Experts of a small language model: 9 layers.
Below are experts of layer 5 (counted from 0) of a mixture-of-experts language model. Rows are named router (the router's row for the expert), gate (a neuron's input weights, with its number), up (a neuron's input weights, with its number), down (a neuron's output weights, with its number) and show model dimensions 0-127. Each number is 500 + 25 x the weight over its row's rms, rounded and kept within 0 to 999. Numbers have three digits each.
Before each expert's rows: a language model's description of what the expert responds to; "raises" lists some tokens whose logits its average output raises strongly, later layers aside. This comes from a sample of Wikipedia text that the model never trained on.

# expert 41
Verb stem pieces. Opening stems of verbs split before past-tense endings, usually after was, to, were, such as achie-ved, impro-ved, appro-ved, belie-ved.
raises: "\n", "v", " S", " "
router:532540526558497511511520498516500458483501497507492506464470503516560498502509513475485484475491441429516471481511487508475513518504505528504488455486506548481498474501529486504515504501550468469474498477479455474519462449481487522539493494462497484444527516493474506500501488498443520499530514463500489483515567479508503497471523511515482468511495486508513498550482472473482494503510
gate0:510491494518453484512500497505490450522547519538510490477485493494517475520490488515517489483466483462488487515499502534439511515493451494492510463444457491515507502492538446480502499486506485456465480528468453486528511435460481534479516488482504490481526497478466492472521480463471494542522516532497481489470508514514521490464525527510487496507518465458533466482474499473480526500459
up0:497515505480529519488494547472535494521533506485537522529518474508535492541529514526478524495456481482495514557513540511517517515465482525531502472519496502492516509510455502497465533514511475510534516503523543530493471446557545501514475486501501486525538540490540509499447455484477495481502502478476497461492510479496479507464486503456491524474488552508487522500500524539460516471516
down0:513493534481466489511503504573452500514451512473539498529481502495579519489501499493404485500483527446493528513513497453499499536508498516505488523508479500487465516503493494528479490539448486508502463476471495505501483500474509510522487495512520455514479495468541488503497520478470516453453501518546501488501479515527513509509481467499503522495492510518495461537499497495463483478504
gate1:518506526509464504505496479505571479517527462500488492536539485496486518502493496530441491485497499459471542505537495519522513480516562502520511486518506514474494474501495492485517528523527525482488522501517533485501489449510492495513450524509460526502450546558530479544501490517492486511504443498484521518496502471513501495539520488480516498496461524518502484565521492480538528536476
up1:484523523478504507442447475484463470509524519505508531492512545455486494514512538486532492500527500519483473489524518508477492476471472512488466450533506522492523509493517482501558426498477499536484485527509510472516497550504492515524496547500480545461484529512504495469537522476524510495476494519493501486512478544483539468504521500544536450510525484508522500526544503509499521494469
down1:553485508449463504495526492495478478518487534487489523516532532489438508511471494470512454468500513518507518526493516488526513498452491514519520483503495471510526462531479470514505461483471493512480507488497501496540485465492457501510499475474514508447554509458532504514478525501465477467500479517425490526491511507429510465513503497496504491496535501473492513466483441487495496492527
gate2:523481487536460449472450492527521488492488496512474475452495489522522495544466481470515488482499420526515491500498481545499493535525464504497497510475473554502499477531511496553500519470528527486513477504512471492457523499484476520541491487488496487483520507469510490438472482515464523500518568473476512489459507513479533478483495517505505481513518494548505506483474517517493480469490
up2:481527483513494528511508470544554527485514486465491467525508502516531503515492517482507514466534478493483519520523497528513505506513474501523458561534514498506516456504477515511549537519465516490477527530506486531508513502529502493520488519517500489481487537493544472523481508491537460516535524551518543478489512522503517539491510495483490494426510482495492487506511514567421493512487
down2:491511471552514505505527538511508447497490461505536494527522525518560486475521509493547505469474470529478488504497512549510503522535465535477486513516543540483479528510487496498510520501486526515531484473535547489521483487505525529490459471552470508490457477483474451545531518515473483525488514496502528490509498503497510543508481474480504457535517478492501549496502501464489460491485
gate3:529510508526524501530491514458486485500461527510550524513454520516472480457508474495511525491515512520504516484476503503492503523460525514504539498514533487489471508502562456459511497519497491473510558447551451464504479511506495490524508532494501527480500488513494509520457515508467496483485508504507490505505497499528487519430532548531479506510499463502509518582487506523533502482530
up3:464533515496510472522538520508498504514514568510516486515445496523499516459492490513492505490482477447480493520509506493467544481509405489483513554495489463501487513490490500543521560531549483491506489513508505474482477481473494470495514544490486468506516482491535513509492477465446511465480468470476499527487496512494537468545509530502482486488491486498507468516540516481520498496505
down3:510439549508515473521530523501490493500499448493485490493482494485533494532467457519492543500483517534506528488464495462514499486552512508550531536495518452517521482492515534510519522495494509511481478493503450521459500464503500502524482499492504507504531513528474461529497527511483509512517488476461496460490474481492482452493498466483514467477541495524488429468495517545510537534476
gate4:544523533531486515463485519539503485521455487531478496510483491482558492477490510506496463450539498504519517508519518536472507478489509523525468470539463502492506496483491500508499470482488484519481505511480469497506475473482493503537459541494486476517520494483520532558522519545490551500492515495511500517515579483533502501515534480532516473487539559516524498518518494473483533454485
up4:481480473510507485515475508465485481474545544504483451505509516471446519501488496490489440521529492545519500470471485497509487496513510455451541488488521530519525541517488493449521491497512506494489488464487496539539519485491496494490520478491542461460501430509500518567490499529452482505486499490476481490544483472532537505482523500514543495503508544520508520509502504498520516523522
down4:527492516502486514510510501479479493517495528479514485509523476495445501501471502561474477524456536441494517481466518502496523513476540528540509476483532516522524494441507517528505481548524480507510494466490500502492474477535487495513501499496521475536520448465491529532524521536495530504480491503513522483487569536486471502474496477503527496460531494500492473474548516427510490496490
gate5:497530512512456490504511532542467469464472502487491477509462550463505521489485519512523529490494493467511535480489455503512478556493516455483490446494495512479475483532488544506522521498486520520507555449521523479535473499466516502497454512459515555502521468483472521464493483529494486495517485516481467529513522487489500524506490488524525495480476507498487489509480526564450491510468
up5:495479477475504531528530542496526501480499531481509546547551498451466485451460501510508516478491503482480532502421477485515474521525496514510480525536509526512517499472507548530460478474463512489518501487507509489506488486506494507505507506495514512492522502510519498445545514462480532541490539530492538472473473477509474534527477520532491465486523482479466458467502485501531505492531
down5:513520534491513481457463546457518510492484528462489545500486500554472550501460522497533476482536508504477493458485473488503553492453548506496519510473485494521483518511529509567509475468511506472464507493483504476507486510486502485475508490445468523523511530507491510496524525474564486492525494477498499538523466481505491469494511490473511525485484552513503520532484456505510501478514
gate6:479504465496486500503521524518513462493526518518514503512509489474525451515469547470532459519498480482429517489480530506535503515516520529497510499528501481462505519515487566474508443457525515507530499523461487518496494449522458506489485516540502492515501501497543504480515465531489480516526525486520460530512519546475482536504523493467478437482541477521505508483495489519533515483487
up6:500514486506473517506488520482544504526486511532532510542519488482518507528499482498536506492482498508546442501494483503464481507514535533482503476557537473475453507563517497488523494524491502465477511495476499493527510496504531473493488494516459456512505525513486459544509506500509492512483547523487504487471555478525523485540542483503464479490468458468510481541496470503528539499564
down6:555545472503459489474534488485477518524513495518523510521500532519482510525522493499488451505509500509518507505528514477481482526491497508494543520531507497477469468527481468490486507506469503510471540585468487460512495512506497504503478532498503459485488518446543500507486530482509488489516553492528522518465510489487499526464478513508536489469498492462431443480532492487484488539525
gate7:461498528541481491489519514505513478471490528511470540482499529440525503440486505493476486510474499509465488516526507484464505541545515530497525469541471565519508487465482544540441452477502490501507461497499495461488503502462503501479518459547501477463482460524477484550467469527481519486529488505488490514485517503537505512498485525483477464494489485524525480513506506508491499521500
up7:509480527459531483489494474530520454506502481537510485485492510481510516540477483518524516537459515503542501509452463478521461486439466518527483490521479501512488534478505541495504493500517521508505482467539467499522511513543508492489492469513503524471534529489477494506516497542482515526494478498483510486480429558466482494474492555509493458468486513487508576505519510481489496472492
down7:480514468521504518514517496499533508480474508505535533537514486470525491547531514492485495479512509543455488489520484538515456528517474517507511469454503476524510505484523457526544570500486493502460510490530479519539534506460495537482460507530508504519528475511513525537476524495538482515498496516511487512549503502527512527488496465482518474501476531541488538468445473491465483515462
gate8:500548500486494504523437446488496489540471517483441518499457498495486505486485514547460512499481529466485508506515475525523501499500501486505462479513506491420473523540505538524494544491517509525511534521515471483519481480472486514462481486508500456459506531547496462462528478507516483486493505485514484472512518455513519503507494512486511489500510502553497505508535483508519451531455
up8:517500485533496451502482485471515526508504489487476453488469505507492540550528550505494498538500511494503447459525481473523498507473505499464492464452502521493505498507519500486486443463511532506521492484493512492495488495530520451494521458497492520486507536583501521497479457471502521474463504519512505528502520501467508507522485497511516501527501526470554490488468561447474525501507
down8:492489515507533509538493437516483513500514506502464510501502527473497499494473517516502473511487472538468489486512457509440525543542458491522509516528519498503498481530486482517537507460525521452509490489512532486485507466461491539491449531489499522529447528487518463511495469481523475467476525507512463495481487478511502457491508534512533506498515573478508548494523501490494550494522
gate9:494496479510532484525497529514529491492499467508510492499497471521485527498517444499500499515530460434519483507555515469532502509504490505488490462505487492504477476470538536489467529502474544483501549472467543501515494491534507505511422534475496494503493466489477522459486475490510503523503535482461515503487504458473479524502445513461487472478517472496471526471491528515542486549487
up9:498491528537488507478530452510493526491483455496483524563541497517542491494498528544502513489481545502490508488485484518504490498512474476498543493518489516527495477523502473451496497484506479469477496483512533529513481511437478537496479514464509491481527448537494494485525488463558481498548489497485514486502524508522481556501491498427522485522520469492519526479476512489536547516493
down9:486492482516480478476510517490471502519485500498529504537465514534483496518491498488462445499471487507540444488533486473497503502520502496500526484481523506533544497453554517512486508518490496546493529497476506470496524553467537469482522462518459485495493496495502532507504523435479508502493457493510515487493443483507465527457517451505534488521482481489518474493448474509502557473511
gate10:513480531521463490582478511526462515479497493499531489453494539505492496473518477478500504488497503508489522453525495452489469484474471554491536478444495501505498480507477490506518511505507527455515512524484495493502474476506486500477491462488496549487529477503581490487522480510494460489491522538487482476473488494533514525491486517537480514494509488472508496569533501490535464525534
up10:502492466472491506502467481499501508531535518462504492532465496447524481447481468509526482444488570491521527535492461523517508483507515504521477497546480537503436492504488479546511533510467539475485517470532498522518471503483467472455497512510492492548542495537486493521489503485476506515463522493471543478489505465490491490499508498500531483529483517485491489501474514546527488527522
down10:483508495457481539484512516513505499538509491472502495510509494522514520479499463512508433485524517528475491443542491464516486490546496522507481509530473497474512490471498507527489516471522555467497522524537498496516517458486497498473540486482457479517473475547483483490517483491509512507464462486515483516454464482462426495536490522513512523550518535463496483474492514523497515504544

# expert 15
Word-initial prefixes. Prefix pieces opening a longer word, usually after an article or conjunction, e.g. inter in interpersonal, ex in excess, re, con, de, dis.
raises: "act", "f", "g", "p", "gress", "cl"
router:509495512540502480510523508520514457502485521505469497510502516505554504505506496506468469502521471465493475484525510480490503495544496536542475476483481527485505488494525460483510489447514482444488505451501460490522483461506488525502486482523521518480561511479468507546478480501456509469490508509489509459497497518497489511463553523514478484539461483512500480511445478456424482478514
gate1:459478489507533501515459539500473525524501518529475514502473528529472513494500441513499471540476523497529501569482493489547516514520464444495511528468527507464520511474472497520491503486494498465517514492526480505484512521485519462494490507487556515460486516483522516484484495447467537521496558476465483492489454511529509509477516473495505472520488504507488500486497558522458469522511
up1:515530499469478511491500502534438510508547454503481494489532503496534497493492516501566499508493537477515512477520471495477536502480510521483540446487518525521530529472473474470532504527496545487532504462496535461427493508500532511506477484489476486459469518491477492475523489545515483534523439483520474524482504515486506480515491520504531509451492498486524516495511531487542509495490
down1:516477501489476496476500515504487472499529499550495484483508496495463563509485507510519477487496489485483533463581506504524536489511521506487515475471529473482530480485473494478510486532481508505497478529502506470466504489523477501522511455541541496475536529473518486485508518504427465452515498461478525529476501455479499476475527530534521491486475480483544471439473498515492523500485
gate2:533469510534493501528531503485482485528500500509535507510495526508551499512502504563490470457512508491459493460497482526519506515531490538495469512507502455480495515496471481467544504444484481514532484519505459470508474494501507534514530521479532490496549478503468516538487518538491504477496475496514519459519461528400472505480516528498470493477488514460480471488478512514506489518493
up2:546496492558518488482496530526506539477521526539504463475460496528491502451504539496476518511508524502484523475480485521473532514512476487517466537503482519533489498501524497481476525519473517498467486494485514491475536508471505494477495531508554466508504495484502557557513495486531499466511498480493488482512510522480524506508472460514473502498523488487427554523490469568496467501535
down2:542507475520488519474479459494510527543530493502501480479465500518438531507479464482519502498501459497492482462525525511512479496487514494503490463488527492541457493516522538492492502494509451522506500519523497453549512506473494496539519478525487538516460462488474516470545489515489495509513504499552436505491548517471508468498521490482473512494527525555490447479522499523538502472495
gate3:491494529528475497464514450524537514543468454495552524516522493488490506531522511506554507529484500538543497487519492467501497515495510498539476490489482519435521563539514471473523482463538475476511492439531509475502507494507486458482461487514467492526511516481492479507490481493460511470479505506490502502491498536535490501495497520489540486497445503503514474515492528554497490540493
up3:509499493539452451479480497524526521465499467479516454514490494488493540535494550480501506474514525499516541494515477511497479483503454531469475459499444468485499506514491472470534523507524496525472502454493472469522477534497453515507480492526488512470480546480467485544543539498549536500497477458482512527517509509512476502451523512516494502496501501481476495474485501493442518503515
down3:529553503504483504503499542562524516488463495500513505541473476469535490499475498498487541514516475475511501520484498518490557515480520512521548493484518470505517501502528515530529524500469498507528476443467502461467481484467478529513498496489507536469526518494496488479474558526496489508494502508487480475507480439477492515513450507464488495462542440500482541454507536482507497484498
gate4:492523552491532492512484490463494494510477528506482465505466470523501476496476527499471469499494486480478481491531523508425506535528511508519455564508500500522490521499505503472490459463529473500518504466438469506495556490488502521503541470496498481487505535480489505505478493488509553486525515504523508514542521482508574499477538470522511452492535516486502513515476484491502480514546
up4:487485506563499472520486535517519483475490512485490496483497488513508517510463465478496506492485542465446519486542514466483455483505495448517464476440515487504529519522533447505476479467525519503528531486533489461486465513517514498489458476531480548490488509490515482512548475502518538487508513499487512496471475553507476504468517508496475552511476494504544505493524483474495526453494
down4:488504517487510506505461497486501507481468505493433513461520507526456538500465523455547450489518518544561496515516486506476563491497485513517476522528478476536491510511508496499527521543460488481497495485507497512507515505521513498474481498490496450516501514543493471503465486512533516524514548509496456508537499445539462504474489511511495516515506471468517509523569524525512502516495
gate5:512472471535489530509465489502509454481485522505527499485474505501529552519452490531517502498477508558475505524487484481487495529510507508536470472493519502460478548480495483508444450494496487516492542524464485546512505510526481578510507519503482540501499485513479483512543520519501531509511489486534491461498523500465506505548539500499481534495527480525489476531476459461504517495465
up5:504477501492480513545535520461523515496555473539515478506467535500546541493461544507487502486521500501491544511519484535485479492518499547490512497472517487478484530465501458499491492488539484476498479477508472473512496457489474516462488519479488506476462504495486532526485480489469526502492525505514519539462541506528495471509546520532539496501466434489524471480494485467460532540501
down5:503475482500531516450472502516505484525516516489511526546501525529503467507514457533505512478523527611529488519489498523453464527496515496502508482529495502510514459460478469467490487496501476558483508496485462523489522500490514514476514547498459523489471544478473509518492535494499535505482456495535510505528483454464503505499500458501502534497476500499510485530500529521472518516520
gate6:534482496493533479491508500438507482500472491504522492447482519521498492495487514471512498467517471520518499472484489557506485516500512507520535527469485498499508469515531532446510482474506510442477516497486529504500507539487507514517501499492498463516456498453472535492512451442464542450500491507473528463528510511498496500534513509512490494487506475498500507490477525488419559464520
up6:487485503511464506484527460486498475468473540498502501539480492514489508517514486487514537525441511514510481500477503516539432488533480493522498522474496506518468493496483502530520512532509474447488468491470470421535524492504453502491506548521483491484499499521545512535504550492516525502507522451496550490482500494500483509500515525485475511457458491507463498510465541500453513489528
down6:524465468470490499569472485491498483500483537511485493516504480460548493507472518506521495526486535546515478558495513502523460492541486515503498464497517507497504482504531506541492529457513509491497451494464496489497499499491484476449503500504456538497527501536499563568509492493484502483516481476489517464519497489496505449483462469481476522482483467519477459489493512516450535482496
gate7:557472491481518477495520468515547505476472521488469465503496472514532472493533548479489495492526468457499460491470500504517472490524504536491503465503551519496509473517511456469486495537482522475480495528486475508528532479504490515514482512504519515499521480513482516524498476542489540529487514486458504462463556491511506488519497500494507506519505475524549483516482498513409513441504
up7:508508493512503491463490456446493500504520510505487538490467479489509531564508503516481539480512478513539462506526509474526523542488499498536513529464531501477521480496524497490504518505513495498463530504466496429496510519501541524505482457484468490519513478479482505525424460499510511501512507458513529490482500523541534486495501478493530487531466512501524470481456493468485485541557
down7:494562510440507497524514431499473514490492499488525474464502491501483510516506506530447488495510490508474550473528518452522512469479532497532451543481499575512487497543479485477479511495468476472517490530477521487521470539509516489493511489512503450518501496466543471492505502495502486503472547495527524521491548475492488488517473511477535476501480470496515478523519482525485497507532
gate8:485473544486498514501531530491518465543487567523498468474467503525522492492495507499481499485503466501502460481509474467499549456515511482504498498505483524508508486489523544502478510492496492467526501513531457489496523452530531537491520463469503493487555473505510508500460514493461495513470513536538523449482449556482494533482508506523459504522494505475473531462524467463503520526504
up8:471452524481527477490460498482487474485471524521486503504509492526522503493499505532493446497517477514501461495505510506485530553486499517506479463507521480487457521500500551463478494494466461486481488545477478488534495507507532470525478483460515526487516456465498516539509490511461507487527537476501508505493518519488512493466530510501507444473455469490496488541480480535512538425546
down8:506488526471493466535484517502530500492485505481496503494508544508489442515500500524522519467463518544479560458521471500501542474527480481492439517489484531483495514498555532507577574476485500527508468493499471476472530500494548505483508522500504510496477478499522537476497555498483520520505485493522472503450486498486502488468484475503478489488509491475525521511511527478474501510462
gate9:493551505530507498521524494491486477541482469481456511471488494449498476465457517487441455481506478498460496500508535520484527494507497504460498457468487539470528507473437474478474473467506494486521511496509556489490499504501527521518491528515511499493501477516527462541510480497506483509537457534478474438495515499498503499426524489464509490495503530529487514476494472481516508491494
up9:512505556510481509506500528519526491499466443509500519485535518503484506508453505468541530528502493504483501493470498509571513507495490517470512480507464463485501510468450489530463541508523512478512490522535506544516471527500525473502519487495467492544457517459513474494486498469501496516500543435542531499453495475447473512483487516502509517502496488512483449497486535538487505510475
down9:577480461534510507518521502475485461511547471485515471563508523528517493484502531500477528489485527479538482534546544482499470511530461492499474491511464551489491516454500527513493510514492473525494487511491475461500517455516511478520490519493453474511557502467503549507517518525460472512474528473488488502489483514514467470512492544496526489515484488508513499512491453507513504525491
gate10:472537507524556485510485534530508520525477484470450508487519513555488501494458513454518506498538529551522554525489570515488508527523533511497527498507506508507518518466479474502492514492507475524538472466481523500496514436470478469518486503494535522476499519492498477518506456454525501510508487501486534482500462498482507504496520480494497471503481500519549538454492504452470517493506
up10:482494503499468481521513504530494526529481539494543494456504516497474509468504522483514518530466488516475471486497477492514537548496486498542513484484482471508488484479483497516506489524481487463492514493493515537512554533483506476490506488518494477505494531568493507467485498502485424472542496505470481485490461506428508491544448516488527513468492485518488476500536502584519485507497
down10:480496490498509479496484523523442500503471494545493514466505450486550527531516485470482519465528485524527510518524543497529506443515502500515532496470504494497486512460503479502509545510545542480505558499487531484472543531526504460525488513500506514466486487510484503489471498512489503489505471548503543453529526488498515497470522479525504508494457521569539485515463512509526495524519
gate11:497506517520484530482502464480494492511496511469508489492491525519513483530498466510449516484523511507475514477512523538502464519540472525503462463484482535471510482490499485508484520491460488506534492499505525495479521448467473512483476514501434532507507502531514511541469480489470552513545495438505509492449517492521523495524505490526448552536516522562500478529520509479531514465516
up11:507471480508545500505507510441520417531480482467509470495502452530522489503532477497510483527469488496478514478519505449473488496505523487522451460464540506526516508468512493503506476475542466525499482449538470490548492502501494458495468527499518487551500501515509531521521478482535485500496482470520451490479489513487524487517541496522493498517473475492493482520514509457475521464510
down11:508486510512497547504430517488473453483486541525495489517492471535484472503496505505508469518471547482487454492484519507486453505501519487514457529528482496549474468468523515517489527505508494503475442519496480469436524515510523510492515538532527487511530476505510514458543491496499541544545461503507469509497519522510537526516460496499508522492477477540508481500505539496492531524491

# expert 43
Word-initial fragments. Short opening pieces of longer words, such as ar in arms or arches, Ar in Armenian, per, sy, med, mat.
raises: "r", "m", "t", "te", "c", "i"
router:485522524517482470463515506491512472495460529504434519473478525511568537502506518491452484483510483452494484514538519499479499495517500549515481476474516485511495519493527492510494480505517489477491525444461489495527464464451484518512501475473507492487525453507518458467526453476458508472478510491507480471512521526491450520487532546559482501484495531525509510499480501521487482505511
gate0:519490454505505497496506500490502514532478504454494521514518529508476509475531493525506504470520473495558530509492506497508517469492486457497497500476527496525553521534519518527524477491511492521454506477477531484482497537439497501502509492485512483478505512516493548450508496427455483449499496537505504526526492491504453508490515571525490465527496517517494540488531514480479539467543
up0:473501513482512437523498452446537474505498472507521447495483473544501488494494495505524518493466511539487483471527497497511521509537521481462512490520477522499459443479456503483535500508457477466493509479506474499495475519553488501519490485518484486510497517473482518555495482530524523525503462488522521441509506497543528517475483488462502472461492473465560499499496523496486509507521
down0:480509531538499500542496491512507506462482501500449522440488515559521504498522487475486485497486496519501551529541520550520524508520498475514472470571493457481506478527494529490538459518482475494528502500475525473495489484506515539517509504495483499507512506507499453479510489457502532486451488505517530520531512561504520535458528506497511503504492487511473474559487490527504475542496
gate1:543521459499521490502445514508533500450472499484526536465478497483523500504499527479493504496527509510515511531536540533494538484473465529505443515470493488502508494487516472490495456484488486463487466473485513529535523493496510489505529462532489506465510495483502471551498483463550505478504476490524541487518496521478450533444529471506533470516519479522502528524485488514447516493533
up1:501515497509480494536513478484482492510561507491527485488496531513520504492443494517548515505506502508520458488516503502516507581523527478502546512464497486483471486510465494486484531506500500516477522520523473509495507472517504525519509525511526469524482509493515561541479479483513494480534501500495485495491456464469532534448481514472548491485484551517513484520559464543544498485466
down1:493529542460492524470501509438455497459493535489488482498520513504457470507528476486523507486508476506499477519477508524501521467523494494519520503467476519501486510548528486520480505487459478498478525466517479504471477498494514496481512531504529521513534498474502488596504507506464526460450460494531499498499527448470494489484517500546509471486548502456518489506484509491531504524457
gate2:481510487497472470489501496513521443526456501506467504524533504495494519475455474512479491479481486477479476462534497446503511535476487532535507492498496513477465519553557550537472448497549494513475527460503435474474486499497479512531508502486488504487519463507521466489537511512510485523498463498505513462534518519489488471507477510565494523501505496500477474472525473503509525487520
up2:507479496529485484494484538584471497489527500438555492517518503530504495511480517531554509503501457509507513507497476540532526488471487455500500496506523476461524532483525505473520533538505476519470507498505532500473499451488513465474437525497527515491451458468498553484513521479479488512517507457499523489470516514513506491520474485444489477488498502489508483519469498504478484501494
down2:474541497506504519508503539461448478513518515475523518457480534436457529481493534469479477496490501463542510497500504534534532529522516499486479498508521522541516509492520493526520501447498460554531514485492472436510481491486475543480524495512486471538504453469480478489518525503490501485472512537477537461499547529511497516490495503467501505532493508523491496506514466464496493475507
gate3:521524505518490454488471494491491508498514515524491509453479482485486497473486462495459483520516479503469461513524505470538506511453492452505529489502449512523523488556497518496524518517509471501543453500466536502527455490533515469526473543475494460518495506519489488502549486514454493516511509541514460491539539474480549523516504512484489538518513527472523513501521453490500497485549
up3:506548516513469478521466487506494501504475466535519538486483517526487447525444533471471550493527533474492528486473524495522481530485531497522552512531496497517495535476550463539542507502512509485518505480515454494523507500522490526456519501480513516542523532510534494505515502514461522516477495542557482544496501494484481495525516494520498504460500540502465480480501459470514516501486
down3:481498493436529490487512530490490481509478481508483453482486494500441540509468520485472456545516506555481521494516486516511514508497521450535517512488526492455513509472537493501483526498492492488515489500469454530527513472516517540472490511520532478488492514463516493519538519475524516544478500531481500487515481465540554507558493527495494494496505492488481455501466532459508512549512
gate4:439507542512514472557482524515488489501473474514500436531489508502475500504496496534521524478507460479463459486509493474507441491501448558494529507527524475538506498504521516546497487520471501497521472482497503522511525462470504503532514488490524485507464495518506499466483505457445497479516445520532480473520490485479489531467492560520519516470488525502494484511496483500476506482529
up4:520493480504464517518449481468513481531537452512488512513490460473518483522505487498476490516544490512535530483526519494499494524484526492522515500502524469468547484489478501469531452509519534546447504513460485540462546510453540489500498470514495474502455547474497523488482533483526527466488505490481491486504507460516499494510503486426522471460459510519481513503490492491499472491479
down4:470513472455490556480523506441534482484515498494536534515513494545482458437477468475522488513501487522544475490474492497466483466505487492525492522527521511491496472501495524495548479501511477507486533522533494497495488474467474497520519505494483484497448477460512494486516528511454519532503488517509449523483450535476532459518473491524570531511518488499512505519518487496476522497520
gate5:523503494496488538495526468537484519516497520507503534476493473461534512526511535485526501500477479482515513462562480486493504490494541544505472494498545502515457509537487511448481484472488502475469498482499475527539459497478456511508493454537487519538516435521509499503495490500494483495493524482524443532550491514460504465459528475495480460473517532498531475486472481501517509496471
up5:470517456517457513493473516512513507479501503492516478457511466527520510490552488511503482559486489445507490520426482492469461467493505517517487515519484471473516492478467472544542487490519512526508494505513543480514482510546492496519503515453508592509497523485504519484478524508531507506518482463524529474476505525532495525539482533488534500520501480514493500508461482513488498538490
down5:490514501473504488499499509504537510534477497475507509498544508512442515515492487449524495530520533485482487536488468482497447461488487521531489490477500477473504453488464519520527486496475486512531513519487546468517444494508499512485455499518509540478497515510548485496490509475423431468544507487538504481534487464499502530507508519480469516501482482490494525510458530491467467522508
gate6:494534506524511486509500539471462553483491448472487461541477515491507548474517481511500473458513495503455496522511512474493490526525529489499495540537514487539510502488532503512494534512513511499490524472509508515514526487465474536459521484475494494507521515535457443508497474459477520492485516535521533470499475514506458527470525481531524529482486477482468530466517509529514570509478
up6:495486529490513536504498497520544545475477542507515489502476472485487483479469491460506548492512497516498477526461509497528444481503467539521550489547551520515507469495530467502515500479451517496517504461500504495553493532460469455533491488530508512502528494536458444523526499508500514554516480514510468484511498541521506482462467507476505500519517507503506519467494511512457513490514
down6:505494519500512508480443486523446498490482504466509504460490542483572488483484486503496525505517518486490483518538502495544488490506499489503537540516513508555525488526520533523478520477512519510519539508531507500492474477500447479512464465482454494479549505546539488494528519468542476521496566532531516498512487515523505518533541499498524485520517508495516531457498507539521506488475
gate7:512498510497502495493516521494523498482513498514501544458489435475533459497528474491466495467480493465501459462562482478493500462465530505503479486501474510509507552517510510535481512529508509492507473476463472512479484516465512473528507539515527428469514501507520529501510527499473493488502525524466473534518499499522472490519508520527494548458471530501499480444500520501476452492549
up7:466496449499485481508540483520516488494519466538530468441552507485469487512539484504556536496521489468527479505500510483485505507521546511461487494507471492452466527475516486504530506490538558555494506502479472536527502458500493506518492488514506506491492537472481548501474454505509476512509516494503531503472485526520485514491492499501515475464456541486495519530470487506522551481521
down7:536480507506473475480545531508506503503480501524547503535486495497511490495540508503504491494550500482512466507483473477424492487520524507483477473525493496494506478520471510479478475503506522570516530494469492511580481455511490521472485499503482489541527524511489534483513514550519539444477521462537500490510493487497519493515511510503524516466506469509516490455456516502474491480555
gate8:510531512498477480550495553472517524511456504489458502497478526533556537467515489487497499485481498504471470533490516553524514541533474521525468504511473517496514462535489479464506502523477468458518483516506481498547493507453469508502503502526513446501497480475514499478534482468533498485483541483521514466504543529509466506501501460508501485498518498505512455469463516541515486492550
up8:508548501470488460489516531513505510483496541546458494491465483533479483451505518523478470507492496513450494473464501524486484471505497548514510535499505469480529483494476484504527487558533483493533458534520483557512478505509484486529455504498470498476475507473546497485479522472496477470520475495476515525500512520507491490456478487514454492492544495511498452538509540498487470482544
down8:476506475470499496490534504541446509507477451537460481504512493480560456529499517435478505484487484501522489520464520516515498494482520529526465520489471499497509584521483524490486519487534459424513474474478526514523515513491490480481518512528470525504457497493509496475516526514499517490484478492488536522542513499480492471518558459527513505485487471516501490508479490485489521507504
gate9:484498518519491470475514462492467449510504476529466487506498514511498507518498499533469489529542495504544507556503504477484506506507473499517506488477505521523471484517486519471516465462504505532439511522541439497515495484477466492552512493484517469521502489466536522496541473517474509460496455486485486458522507528505551520469494522515530518526489539504485475542507524531525437514499
up9:490523514503504516491501510489441490506487455530509483523538497534486516512538500519529511451490451509505499540501496506492520515491523472548493452544520481495498482474467503465545537519502472512488505518528473498530473547464485498514518504490509519503500473485541562482499449451490522473469512460516517522490517524513539507516517539532512461474499537478479508507514533529519464531518
down9:522489514505515524488455439542485503505452466502496472492553542525476473512500471498526494497514482497464502452481488490500489459426489517497474491556479514530462529478533518481515501528502509516532534514524490477488537547534513525492515479471505481507530498520494485532483443502499500501486509482516507532524505498507483529526490498515502501524490497501462497466459484461497480517565
gate10:495514526513496484432486523482513524498451490467430475477484515457498529458468515481488497514480515487517490500488502513472521497527495543484527495476478514463499497495443485489490491476489498463508529512486518499513476448497499550541495474477526512488534504479484461468509501509499447496509480484506553492461521515473497529524489517516531492425508476485516495451486487464521495472514
up10:559489465472479492471466488494483507532527517539511507436494540487469481489477504483500461515507496528481485501483511501505525494468486534538440508551521487464487529480483501460526501523449524466520500475498498532477463482508531504466535484479492468476520516482464521501481502487507495504478516489510525539523475508483438472486511518477477497452481469498463474474520532531480524492521
down10:494495494444468497446521505508518542535553532501474514495511575486483470509514482481478533484517509498484487491518534525464466538535492515491507510549521515516508528427482487479487528515527522480495498467514522524477503521503481523490495506488537489506508489478508506503468510495531497469493500505480515507477491456495540503512547484476519494477512506470546470538450493549489471456507